{"n_layer": 12, "d_model": 256, "n_experts": 128, "experts_per_token": 3, "d_expert": 96, "d_shared_expert": 0, "activation": "swiglu", "moe_layers": [0, 2, 4, 6, 8, 10], "router_score": "softmax", "normalize_top_k": true, "routed_scale": 1.5, "balance_loss": 0.0131, "balance_bias": false, "router_noise": 0.3, "router_logit_norm": 1.0, "init_std_router": 0.0123, "lr_router": 0.00182, "vocab_size": 16384, "norm": "rmsnorm", "norm_eps": 1e-05, "tie_embeddings": true, "optimizer": "soap_variant", "lr": 0.00463, "beta1": 0.95, "beta2": 0.95, "grad_clip": 1.0, "batch_tokens": 65536, "seq_len": 1024, "train_tokens": 312900000, "steps": 4775, "dataset": "wikipedia_en"}
Below are experts of layer 8 (counted from 0) of a mixture-of-experts language model. Rows are named gate (a neuron's input weights, with its number), up (a neuron's input weights, with its number), down (a neuron's output weights, with its number) and show model dimensions 0-255. Each number is 500 + 50 x the weight over its row's rms, rounded and kept within 0 to 999. Numbers have three digits each.
Before each expert's rows: "comes before" lists some tokens at least twice as common just after its tokens as in all text. This comes from a sample of Wikipedia text that the model never trained on. Tokens count by the router's weight.

# expert 63
comes before: " of", " ", ":", "==\n", "ed", "ing"
gate0:512437484472475615391592405534472488509492493532412512544573572572405444579549538481539509517533517549540482568442589511499473565506539369482510517476529523509454505447515491475516448305587507513486489558544432548612518559541630451421522433447438506438424482490508580459495490496441488523518465557546544463543479511501453490511475505525471489566509563455512469588564545471446494539577542576546442448509470549525500503568563521541568459521528428646545604457559548488508469431534590493483469482458487554453481563501512517511521541495423491468463485510521565522506489486425469458498504507524548573525562548513451535495475539440528496530452487550490484546547600555490460540541479431510504485609457419495501499531472459483546402600496499484454448598461602467470572424544424
up0:494439483463545507350522425490550374485569418470420571508550542575487468649507513558496451415455483511554499567501570467520414419536561455516538544429547503493380508489469503467504516359560534490601526497546541518522480538506543468593578406505439455464376474495578546487576421470469525471480544525527499432502547473478479512577509559608548569511454562448427521534483495464408485450541538515604410498494557500469475443547576579505572418482452536533516458470506503456438483457575498445444466527527523546527530509387451495481507494530440526512429519466484552495512470463524562466516561442494507553505597569509447512506530491460442455482431544536459455488493555537487476561599485472530497488506450458589449520501467640550519457489515497482519491634511564506511513496521451
down0:477521568478462458536419482495579453485544596565505479547476591428603472636518408532531563498498500412496550524434496565455463466419539576469499479453510512475444499444575476464526498479556488507513537521474539427503468547467575585477584447491576453608460543526528564465574376508602488474514518453464506478490451566512457605495496515585537533464460514502479572473572585494493519513503544584431484572459530591532572535592502516494519494418575546432485494539504538552488508502523547427386538531525461476514509523465466484540504491416510450508541432526485499518415409501486577514538551538572492539545533502472491521573530501592625499444431559484443460481527533401516499440547547488424527528507535319503528464552530545574464449576482479463476545485516530509475530498632433

# expert 58
comes before: " the", " a", " an", " well", " his", " \""
gate0:495506513593486454416438509554407505523440474474574456497428517448542463508515613453588479495411479468579434457613495431553512432443563538472546579447516549477492480566444530551501523526507458493477476504470553537537459480479512521509430513520554624506481518587478556472460567503518592561497471500519467533481537479536518551487517607470581462625468546560525520452527482408482502499428503498541493518478460469509483544487457534599416503452521542502631533526541521467513521669530498549506485379565562520601544529558533486553497600491439525532459545532472471575656443546502483519497520555501555497551468548461465448521503510506518483454524423514435608529539446552489440466524548434441422576395557490507595441462457418508523563503520518490512568575574490475560522482560539
up0:491519538450460524629536539535521530561532492511565492547493506593450534469455511443550512441594541544534610482532469503500392538479464489484509489455588536534427481525544539474571557450410558530423482442562524368520454501606457493598529403483513559573568486497514523475473507549490473564529449481604525425505501415515533530535482555568456545531505530568454547530471470504517521574541566582457450380559539628469481538523464459553415500452441466482564526532429402508527416515538599481611403515521519501560534503556502498558445584539616506507487538583512488539458430551507582501507579532528509490533494445518496464485498387555478504481502451444509532600571467512496458501482527551558436520544506428429421467460431477597511479490490533539534499514591474424453457498455470
down0:506487562544463541463501436526484472496416509503541498480484503541473480465490516545453482592394565481399455503525513489413539475554514620544437439547488516539557528636644476460611469519532502532459477448503420499525437485448500496428439517620519532553520441487568544485471449535493471508533424445523579466531552507501436480464464456497512539435574489593443571598470480558452594446448489511541404499511461503450499492498478499429439558516501517568482451466536440525498562537491472486539421559547580450467446518451443492404577550480508415501378499543513560542493588565414448547544560459450459513583506490532508537542527506463460561546478534554399567529445563512536535634590576594493446435439557547503452492522514495544494471541583503464422460490448497609513459482497508

# expert 14
comes before: "00", "0", " \"", "5", "1", "4"
gate0:420559512394517493419456416558488439471478511499504517577566392497500491573469508484509553592435536497497448572502494424554491513463386544601452444489432528474541406489466535439512477373494446490473619519501457530548496467398476495545479502432475500455583543554494421529441489529553551460435533481590501488542471519472473467446439523362480526536483523536601436501418439490549453513521489415503488511490466435479378597453461501445517566516519433552387477507413501472403521552517584552528482493502542578380460476488417458512532490464569489548512449510564488417401429522489558495484544471534496407541525508485547500544500467530437545566498510461527507429414480513509562442496494541544473517469443525508515435623470578490561491527543456554496482547482545495630508532517521
up0:596422505574556569495513480454528570499610517522519641550507513538443498562495457544472569409643518348466439477496504484451446592465500413534548557472483568554539510467514475438462526491522356437527382533429532552491429536511494553512496529455560499506538464487405611504515599505534522519490403458456559433554546474475475559496544492558589482492581522466389481461526508431511403476386514587492516473527478496535538469480537536516488500567435508476628489513471499522518442524523523522490512408430501502468488455418481600527522432483445466511504517530544463580497560530492469465436421531576500525526471540384462585531414440460489510544496522522564467499541481512536558547523513498594431551508547565481526508443536456557412462475482566495520541495546469487542478504512451
down0:539486467484552466511530430482622509497525501528468452503573590630528431523543523493492564548550558659526475554496397495490474516491480521602465452498466461446406508540580433522489487521438518480539435419444389423537470513418517561424499546511527613564468424513470518427485445495537537477457500515447483471473539485520482558545593466521538476481536633480388458487502514517469429545486529446430534513481424483545462395550364537518418488534426464476439476530515554513522523579377488542528513429497500493510592434512517506483377491497552483466523526486533528490494403449515429453566423387593455575556509574469518439516494576471461548515529456529514509522582443516559537490512579463525505634450512496396511556460529495541512493516477471464520499505495510544543533460479509

# expert 69
comes before: "|", "-", "|---|---|---|\n", "|---|---|---|---|---|\n", "|---|---|---|---|\n", "|---|---|---|---|---|---|\n"
gate0:472533602402446514478514480453443541547505497494531509435489454524520480477511524453552516462576485491569561495529565500448549500619520445525473460537563370484458477544507508546451476486590452602490530509388501556532459451449403440506602496506442467521429522456481412506565490527494601525479504533600436501431434464461601499401567502515517510544476511565512554556554513517491488497545490490606569474497499511563524422458475520481504481491509538420479470412578516450482551542435519481470499535525489498552625511411511650491439553481528423608466492465459579516545500487515560422546545525453558446566507467497504545476623556376475507504504481511484506485544511557539448534432524487418393584428563488508332491516517548511515440548546513511423560459455541537533513516469493
up0:496550555597603437509538413538559506454548530593484436537525514514486416488566412535455509447498487589501490467486551533478458503538495455483464456447474440475556433434520457567483504583444429426537519611566527571525438543433497521468562565560566525548498431528505485490550550585507493506457476469448481583567593504544525497573482540507530452517518521589500460519460533565537554529406486566504451367471516499485509511494490510575496523608536427590573531457495521523626504602579477458548484424546474596508616422454483450483576444543482540483429484442512492502508452527418600466613565492547485534556439495514460484519425510458423563423536443645473494473477520479519564540500494461520456405561548448507472581487500547534486497458542553499501495520594494514565526501560480
down0:435543580496547524560454467450514439469491511490503469511454430479418457504429489497480525557558534478570419494576526512521390403515521428495449616531604452565449476432501472551508496495621542512551556461543470536541529438548567556534559533516435478567488561484441428486544516442461479508620550520420499449454552550507373556365520461451467525556554498521503437429467417472498511499545492522444498538531393565579546501555566533421456509485444522491531508429528526523500540583454442519574446608518500425530505391533532503510430402529500498499478472598422494483436497515489441547534444409464492516524476502467487481507503572428547408465506538473619449427459516488551528535430486577398503488542518496496514571537490418518565531536523505509605486476527477499459596562560532

# expert 65
comes before: " The", " He", " In", " It", " This", " She"
gate0:487443473493506518381559470484535437482435470465494537559588507510520545480527481506451473509431503567498537515525468481467538490511432558502571650559472548491509496429432484475434535512557521546516455571615490521466522473535505549513537440497500446516505548508591516483570529436534503562450494517394567451521559503462457565538507420516543474592555565478470561476520557423515455507433467504505474528518504558522560513475474511538497400456458478418391601512522626446460493389439503513471577498538539592544530459508577474489500509514477578509565421467462501502492480528514451452437459443438500493539541427476513528590498509513427563470508443493472478486447613513484554441390560615558488471418445614583471398371551474564501534468520529467541470556397438508479534448631491
up0:530560534599563536356529418419480397457494507496485506548500534520522598488538476503501518472488606588535518527523351410456448469474420505462545644472545482551426502433488484447481549524558511521531441491507546509505463456572511517537469502420542527500505499461557583446512506519532504611501452520427633432522530527459503476420510455636501483534464533438470523479447539411484551419530479569459564519524514461474488472499573512508541463475427437462482598484536566489549455447462473510465533487566469552492475434455532489508491525446532530433628417438486468588496407513513498459505532462437512570554463484493515474527481478576387553494432539462454517483448573486497505446462472548508599459378491538585481428411567508500516566431521498559538517542436501498535480489606489
down0:427507575426443483568578557524397591508458565523469403493465444462527447523486572490508493552569489518470503623541443541532411482436517465520491445455439519396493438432454560479494556492522388413499517516428419424460437475521478478578463485444434508476499493478428497475476429511499565441545438466516484529586497522520477519489497520479490459527414464552581395651561503462411556565536584418457426576478505500479505466538544654487484538504494470454476491481579449500537530513544469520472507468438479488494477497397526507513554576529605480478585451478462465498620598637389519535497479496531476446542461529499581484448544489505466451534591553476494466464580509510523493480478418564475536470495573536512532385588537547472535447539492492464508500461534489518515492516527459

# expert 59
comes before: " and", " the", " he", " which", " but", " it"
gate0:501496560474484474499487492409505445551529475408477509485460452458488528529530397434455481450479543416576472493594525547506494477479512505477413534520444529450555560557533562567454519549593507531502504486600543585524416505544513504483470501529533473508435521532577395473527483447544569487557444518448492585504518522519536577619516442457513515565461485550546457561535389457472572480524488536442531440472451483486474483439498576471467435544433547485524480516473546408605484431511512572572478400487489492574448586495523454550509440571397463474439402534402404476521515518605408534590497454448501574434435488492524503464448500535454406457403495548510438495435553516445651510521554461469478534454480522475506589366437565533479480430467474504510519460541502442508511449411518
up0:525563480484496568521473505579507525369544606532488515481543499507548573450494483543485560493496531530481502484481509523534521516515513507464538550496561525549509441429512451441473524479422490462503477541499409438484589481480503418611473457500450555486578620503535455550450467543545519584551552477536537562468496527505489443537461544497549468517507474461475519487419570594540473457525520475545511503504573504542447484519482533490521518459553439513411504450386482584385475408505422535449594527596513606449521308485432468537506467459543551479562508501474560497485476529456503519496560531516511418468519453537409507529580445481477549526604580372479535487473443488552411467512504622509469439549583428475635506475527516493581508444565508521538538514446586552528429578574579
down0:449519496484435560471510467453514533446515472434488490493484604372376524508569565515510413441539515434548461501554436464535535486413449521447545516512481533485462470569530328471537445491562547497473447496471519436502536443452531483590491440565452463523478480510491538463454497528444463497475512508457493461525543437552488502528586464512579522504522516396574552572599508544409442558471653453486440548536454524473468508615503459516476489481403497516526387454508480552384461476416421555520412507537498545495488478471445533578397479392497547496420516567418474446502531499481479559618462423508400486536476559502475488505515511497538502495535512465492501517545478521511541454455521467504441526585506515443448508492444484559508399475503521483424605434539516420523387507493392

# expert 124
comes before: "-", "==", "===", "The", "In", "|"
gate0:550489454485585499493436487510558469593456528468485490493496469408482412539499451464531569540395510563571465486557539499455565459593535479514487525538552557506530584603442608451558547440442579411558454439575439494473476555491535423507494478546542454521504472479483512433529405537534476496454489586563420494501465540456534500400507479395475467498460644470424526571486394476507449533533458401511585542563558546471512482445591477485502550438550523478399539460526482416483582500463605493494531554435523494560527462485473477491462528539537436521489584460471522498588466470527481534436524531574481534465546519472458464459533509497498394519487491442539572441523528517460431600437522561532537623533545511427490458434511507504491529645523530542608516481491428475528414478453522
up0:472485529481460512516500441575504513422548527568474503515496506641527538565491545555456431517455539484495472467538494548496434559430440544565488512482464448486477537477526501477430444550571435521513577468474450546537455566502520609550537541480417563469578523507554461577475585496507517440484476412365524446427512469487433578570529513604435478512535403557516509402489612446495483497548523594446474414455452433506484437464498454585450418544498560547478479536502528546419498573599422573498495467532502520465472541480534568527570414560498515433548461580512533498466534549473569412485484446416518493558496431492552499533449515461486626492593523532564462598448422505540567459471507435550510458496454501485426521476529501483445521422523474466485592535555569527425525535637513
down0:581484427553535512456524605534417453519507554473468524493496504417509459492495571477413513520575471458524479499532506465515434526595543554477461558470541470496538556588480444520423498448513445465474485420523434568516416468476461469478490419512539413537585369490605486476505463521516441509537464475523467525529553492410509487488480494453514510465427473622457525530550476603517536411583524551498568506481446518400494477524454493489540471403530551436547510509393501531490531400531613509538476525481492515551500526590607542424552538430505508462491554511535476476530506447502570444514512589499433497584473455452445501465512585556507522429519521433448546505385548402496549512405412546478497562473481505549383461508505438377406514490496541554539513502578397439500394536517529

# expert 27
comes before: " of", ",", " in", ".", ".\n\n", "\n"
gate0:422511390448467493518551446489400525453499516456493515466524401484426612541559583448549590568464541581408521530443559493552566503482465539500523521573486452549547514582508533515510474487461462479475486491541479412512512491577504434540530557358464544469451494512629408529538516405448546540523520493435489595517558417490532558505560528521593527525531438473560595410477658531511509516526556537568592413509552508476517482504518480572507513557546526471399515423557485441486525623466478532575492534469497452568542459504560439466566590517528414527487547502506472484454569460578464497531543472559465405501527524582490490462535495501498503461573535545484428497535533486414471463626448516474433517422507494500525454522448508500505523453439458524613515526558477498572511529466480
up0:551458493482483513504443589535575530452595663466586566455547474486519469582469501368527430504482423491516576556411507572550494522566501428509596460400414482526457468486544560415438482534469588575587503606440468607577555472494501475565506621495522435523478544563531519594447512475544457447493559524446522450438530443515512524542411435538482524529506575495379517569477504424507486553446515426470480522553499539515536501490462507425552600428464534579547586575492504521535545446484516489515433485518405492498457517519461576565449456474467538489581533504475551458446414467487485595456422506453481466514566467510477429461502476465494508531423509517438479464523412546510507466485451562493471459567446507491437515520557530460423495591471507474536496511509518518512572411526446
down0:486501443487571453532449475486443447574482510563446434544558402510546479552547517460452542515441497541485541444389524463477599485488533413509538441496396491426541495478510550569342482539549478501461471555522474365441414474450536565467484510570437535529459541511560410477545520469436484555518455457423532488476570488525614498508458508516502458470443507440450507492476531397506635491471574604420540493484564457522448596421411560482554516508488513505575518477448513503412417537516415572476541549551436468503419448439479426468468441498641414560568479515492447527474466412575480505546480436574479515498524595582494430499487538529477545515506584462528485487499433577445466477513523510537488446526465499499532556437503447595494479540473456462402474496531510438506505481485463

# expert 95
comes before: " with", " and", " the", " to", " between", "ing"
gate0:486527466550521572478526476533524526468556523449515540525480442559530525460568527461527475494495475566494583438442486453552454541435565437511563581441528545570427530465573501515626451473531552554397480541621431513502507456454428466474572505469461604458535484430503536494556527556567441582574431474595519576481500556493532468522430485492489566456555534513473413489507542472462502503631564540515524522543537493494467466534488542398573496521462413572565535554633534412538502536512472494560467523636514507485557496511482469518634481562476471573544565497528495390444576505513455496564503494518524396472448543542510432406507510484478472436480493491553464437566508525465509540517510438496448402542509496349551581541473578476558483492541496524526600476513476452552445552539564
up0:505507612581551567478500557471442544497490449566464533579530568521485448421578483552454496546564514496552550582506419365363464447448493526616462500543511558453491500489513461545640351506488544493598490459461540467487430512452577424490525542563473482487490429513519480468534499413457443518500515496475495497561485485435474445531471493465481515484558565593472534433487476532527455548534549398498461486417497378495493572548483522423396459463585465503493468491439549501436529427525563493516479555466480463451518583554489486494588437415461459554481447517473551486523537608536469444577573592467478586541428503463581588537444502525560535517494533498526505540633493411525481466501514486515440512558507506535507470530464494462478563452502573551486485548510511495441513622450498
down0:581496515568536512404553523543523566508486519471371433605599518536527457474431507534510538531469512622425472500516474552490572453485503541446532509488456537447509497483638571578480420456518471500499475492543614495498428479522530482473466511533534465492591528488438552510545508518537465554547538525512469453513489401560455517462473483432555566534438517522421533438503369547565499463564439510654566426479513569483494439596528447500518497495522471552564582606417457382452541491522525491453447590458529419482518474439566503559524382532557508475505485558390455447491515532495550500482557466436462513518544477494359428503519508579540515542460643506499482516463429491437534468496533547470521482469468537456533452479470542507476525524500562522555515505485562440451505532578589

# expert 52
comes before: " ", " |\n", "20", " -", "0", ":"
gate0:547520380521431542535544522561482475474588469480422492511446507502495582529487591505620501528546530462527544497566512486498511453504577535478500490430591443596480484548532451480514510380465482469541404512574560551592404444499456540472505523478432504538596583488522512439500481546431457530590566514497447526528415465539434540582524532464443400544555513462593605435501504516532519536514548486611449412455455455511414511475464494475443496409500448510567459532522567490528537521412469440491534476521506477480556510462475494494493538478517499505549462567401547592496534426490476579539479338483501519433475504435519530424522455550512503516579442536454531468413496542464486395606565459484523424463479487493559510551545497459404584517555487485474459512538464446500413410438439
up0:385409483473458532502507540514458414528454566484515576551487537516504492492508585554554446540499475539554511486558499606546603529494486430493509428480542520538510449651468574502571592484490518534507590426472430486524513525562505473580544454457464536486413481512427517506444536513577502514492529534441523417531473540421511533406575526497479539411425495474437446484522485469566487533484524430507503415571579473394500550579529543502525462449490465488522519523440452470527531570461428422506254527448508532462538577501571461526527464484470544497484501480463498478477526500467480397440481573564489492574460495503527563529548540479486499467515486581518468536455579535450451507484480539474457414504584471610537560468511458550507509489516659459631511534487456506482554488561518
down0:451409424503544546552471521453447443489612501511409474504564540472525555511469446485548421522452534553462498512499524462550571525499333447505493458526408517493568437516490532460483500552537513524516465467611497520373490494435426458528519520549539593517442522446498536410536528529416478588486445454377530443571485471538519473500442470523431510387477553499509475573505497536473529427494484495484511511510524504566624470515570480506458571470481461473500487541545442461572497521554450497495455585452525468570494511522466590530392551536582493518512552454352549521471567555583428487500495537436586494484535514445480460501517538495545496576473571479455437442432552416542588426492598417459490454545429574443517472501516417539494465436471481509405535490582544457505502530609511

# expert 116
comes before: " ", " \"", " (", " The", " also", " S"
gate0:480411365587457528527548539475519503457529467560448514500652421535448497544561477465417483589497502570466454506537495427465569468412510570393449559518481530544482509575559497508417496518452525509489505455591524463450476424543492468510491504393532503523536524484469396480498582582468526511531451455505443594453460450641544515522472468506458449498474480540460497513449583462373530473445548544481513503449498420445513497489530509501430499429524564562568515538563541533491492593475498456564481504569512461439506541550514504459514476489495474498549530556518421519543504551560517493473446550438510472506387571555519468564472550446461557477503456474548463592512592582503527505505499452449477548443496455546518602485492593459429489528496425443597387565458422419480445428396433
up0:578457543397504467516517467505491456443453492493497546539415629491578515467455573599422504474475506476498390427453509503569478516554488389545576528507541408507531465420534504575579403499519521526491461548505519579524553522466462511496511476491500517393514482572566589437427464448439526595489563564517570477517530462479473436492531471459565476518503506479512453470560464488542526462474541485546522482551459547584503538503490602558566463524551429408498455497457498405529547490444493501388567591513545585551436487450472479537418482455436528500526393436462539503495485473464511452500500411529484494504543491366554407487653555498545434481500495489449494520548472401407442485593491538586547475470474514427514451546513549592544459467490500555357526485479530508491514483518541
down0:609536449547516507488526518488557514503461589475540574454544527532430488492565414557436447537544485482452575483498503460523523484548500602450392486517551502486433512475441479497544503472512428395537475465478543574505541499585510527531514521578476448546544577509520583614502505569494522537503496556533369464508483456570454499478538511596492525468573450439512603465509455591537503616460491484580534584495462478512512545511514433479519463533502448524515560499480436530547416400476574463405517486517504460511500505513418526592514451463405514466493529487563570515491385466464507516409436463481474509443490437550592566497515442422519567597490453570516500482426436462500390568533495530478556520605542500486446382456576490462436538401451479504419450437538518528530538555421415

# expert 48
comes before: " ", " and", " he", " the", " which", " but"
gate0:534418478520551576473551432484526466503432475476548469450499499441569600617469547500485441471549535447506508505510547453419469448527461594538429471505503394486509503536501480536464467475457486526468423577557483469572487526501523523491532474482462476407553579544458499591554419604583448543552552457449469489510418490468507412529489432461468505585541603543493563566467488535525444517437556529501480472442500451521408458487498440488491524550514453541492438500625644549505574560529504511478485425530409559593482473544453510474450513478458401423515494478466524483532552462498569496396490608451549457421518472529552514422491531440529576562532402507490492510466539541378461529509457544462474489506520501481564521501559526404540516493528541423620508366512475522432478425396496
up0:449515536417530539419591528464469510568420442559432515568474472553548410393509511466524535569537475424602455550524461544460551504302470429473489443523520543524578551506450419518531475489515501530534526507499500432540527509476559448512543541490478435635507505534520518445473498483473527424478528443562540488509560520474466566565546551536508520462493512437525554382474512482511429568505529325513495495582536479632509534566418532487548502439463579498492472457530505478393514478473506455521552547526537527440471423502518381601523518515440544487628484528516525537471431580472435534545437448534458480508535425552387456540404521515520515443504540468526495505558567461513524520457489481542519513488418609488512472492401459469532467455480460522434519546461450452502497514407510
down0:476376532482379453458551507487539524449552498581514529501537595538511378469486435469513490435517477456505378453503520512530477556529586516539542440547544547488495494462487511478508486495523441502495601517547571456378566449520511510429528557579534594510479469535559495464429583476428526471539510455475467495525536607553533564552484450479622518515499472503515470422473423519494475491451535442498496446508602535528537531497531493491439498437497498441456491566484455521561455450572546488395542528500548436556478355463518583538509591491436524550628433530492485409508502517573434628394524456502499542560480455567520505469467429514494503451587367540486513529490547484458543488483526488436558534524443527522521550487535425577384507586419453474525511505510419459538448551500532

# expert 23
comes before: " of", " to", " that", " for", ",", " and"
gate0:651396545438560571461493475499485485413563502437525537454561459590484418464473542491509452461535445468532531528531523359476513487444412472441499470514528542463528493447495473501442594457562544507433508489486451520479491525456533426546475504436430425521513560474539527592497518459353493583618493479505526384589602557518462504595514512512459491477509521447516427463520477577474571567555504497491579459430449514523541497424469494553472513493486495387546486408506542522526451524539505566446410497468529512518532515474534511501491586543524468531508500464574514464568384520408516510467547575452506531437543509449526407524475490490537528408511442465520465485511501461384448507544552493451425489461526549472508502597492543517505479553424445482509440580567528481464424465533328
up0:480523549496495477554500486457524458514452492549549570446470457579487463431547538495433440521482418497525568533429466535561406500474429547536503437521574532488531392543467484485539430508556416541409477506521430519560511553437525457603525454537455502606541496441426518550446538470495454550508467456546511516447520436542550502434467479524498647577541502492533517518510394504460468594480440540453406484564427572457542519450512471563522544424511564516537473506455471597533463454491618554450530552572489522417598551495503447456558424473472537514468553509475636513524466529544470552498512525460540558373493493553547396467474444539606494441504547392527480520534494505567448494559419460481479454404512419485486500455492503517510516507465606442559548503626532517552465461574444
down0:454442461461498494485484519507532437510435488467477469462442536537421542440477513545498455499443472507595437549525491536450425471585552454435434499489498503401566523459501482540546449584507507572529489504416535490340479406459501502518510416459487505534521531442513569433451515548511515495486485456420462535598548518536602425437342522459486548469593453543455475416420450459508425508434497460573445511546488484508484442566460420465511443485433383458506538499435510536495436503519448564481646506511539370492521543472547553473482515540537419481480468481432488429506555463572554546505529587483486429470571545566573393594604438523506500437496466462457513496547536418509509501433460597471506446548477459456467585542476482560473447515513490511507498455465517415455535501567588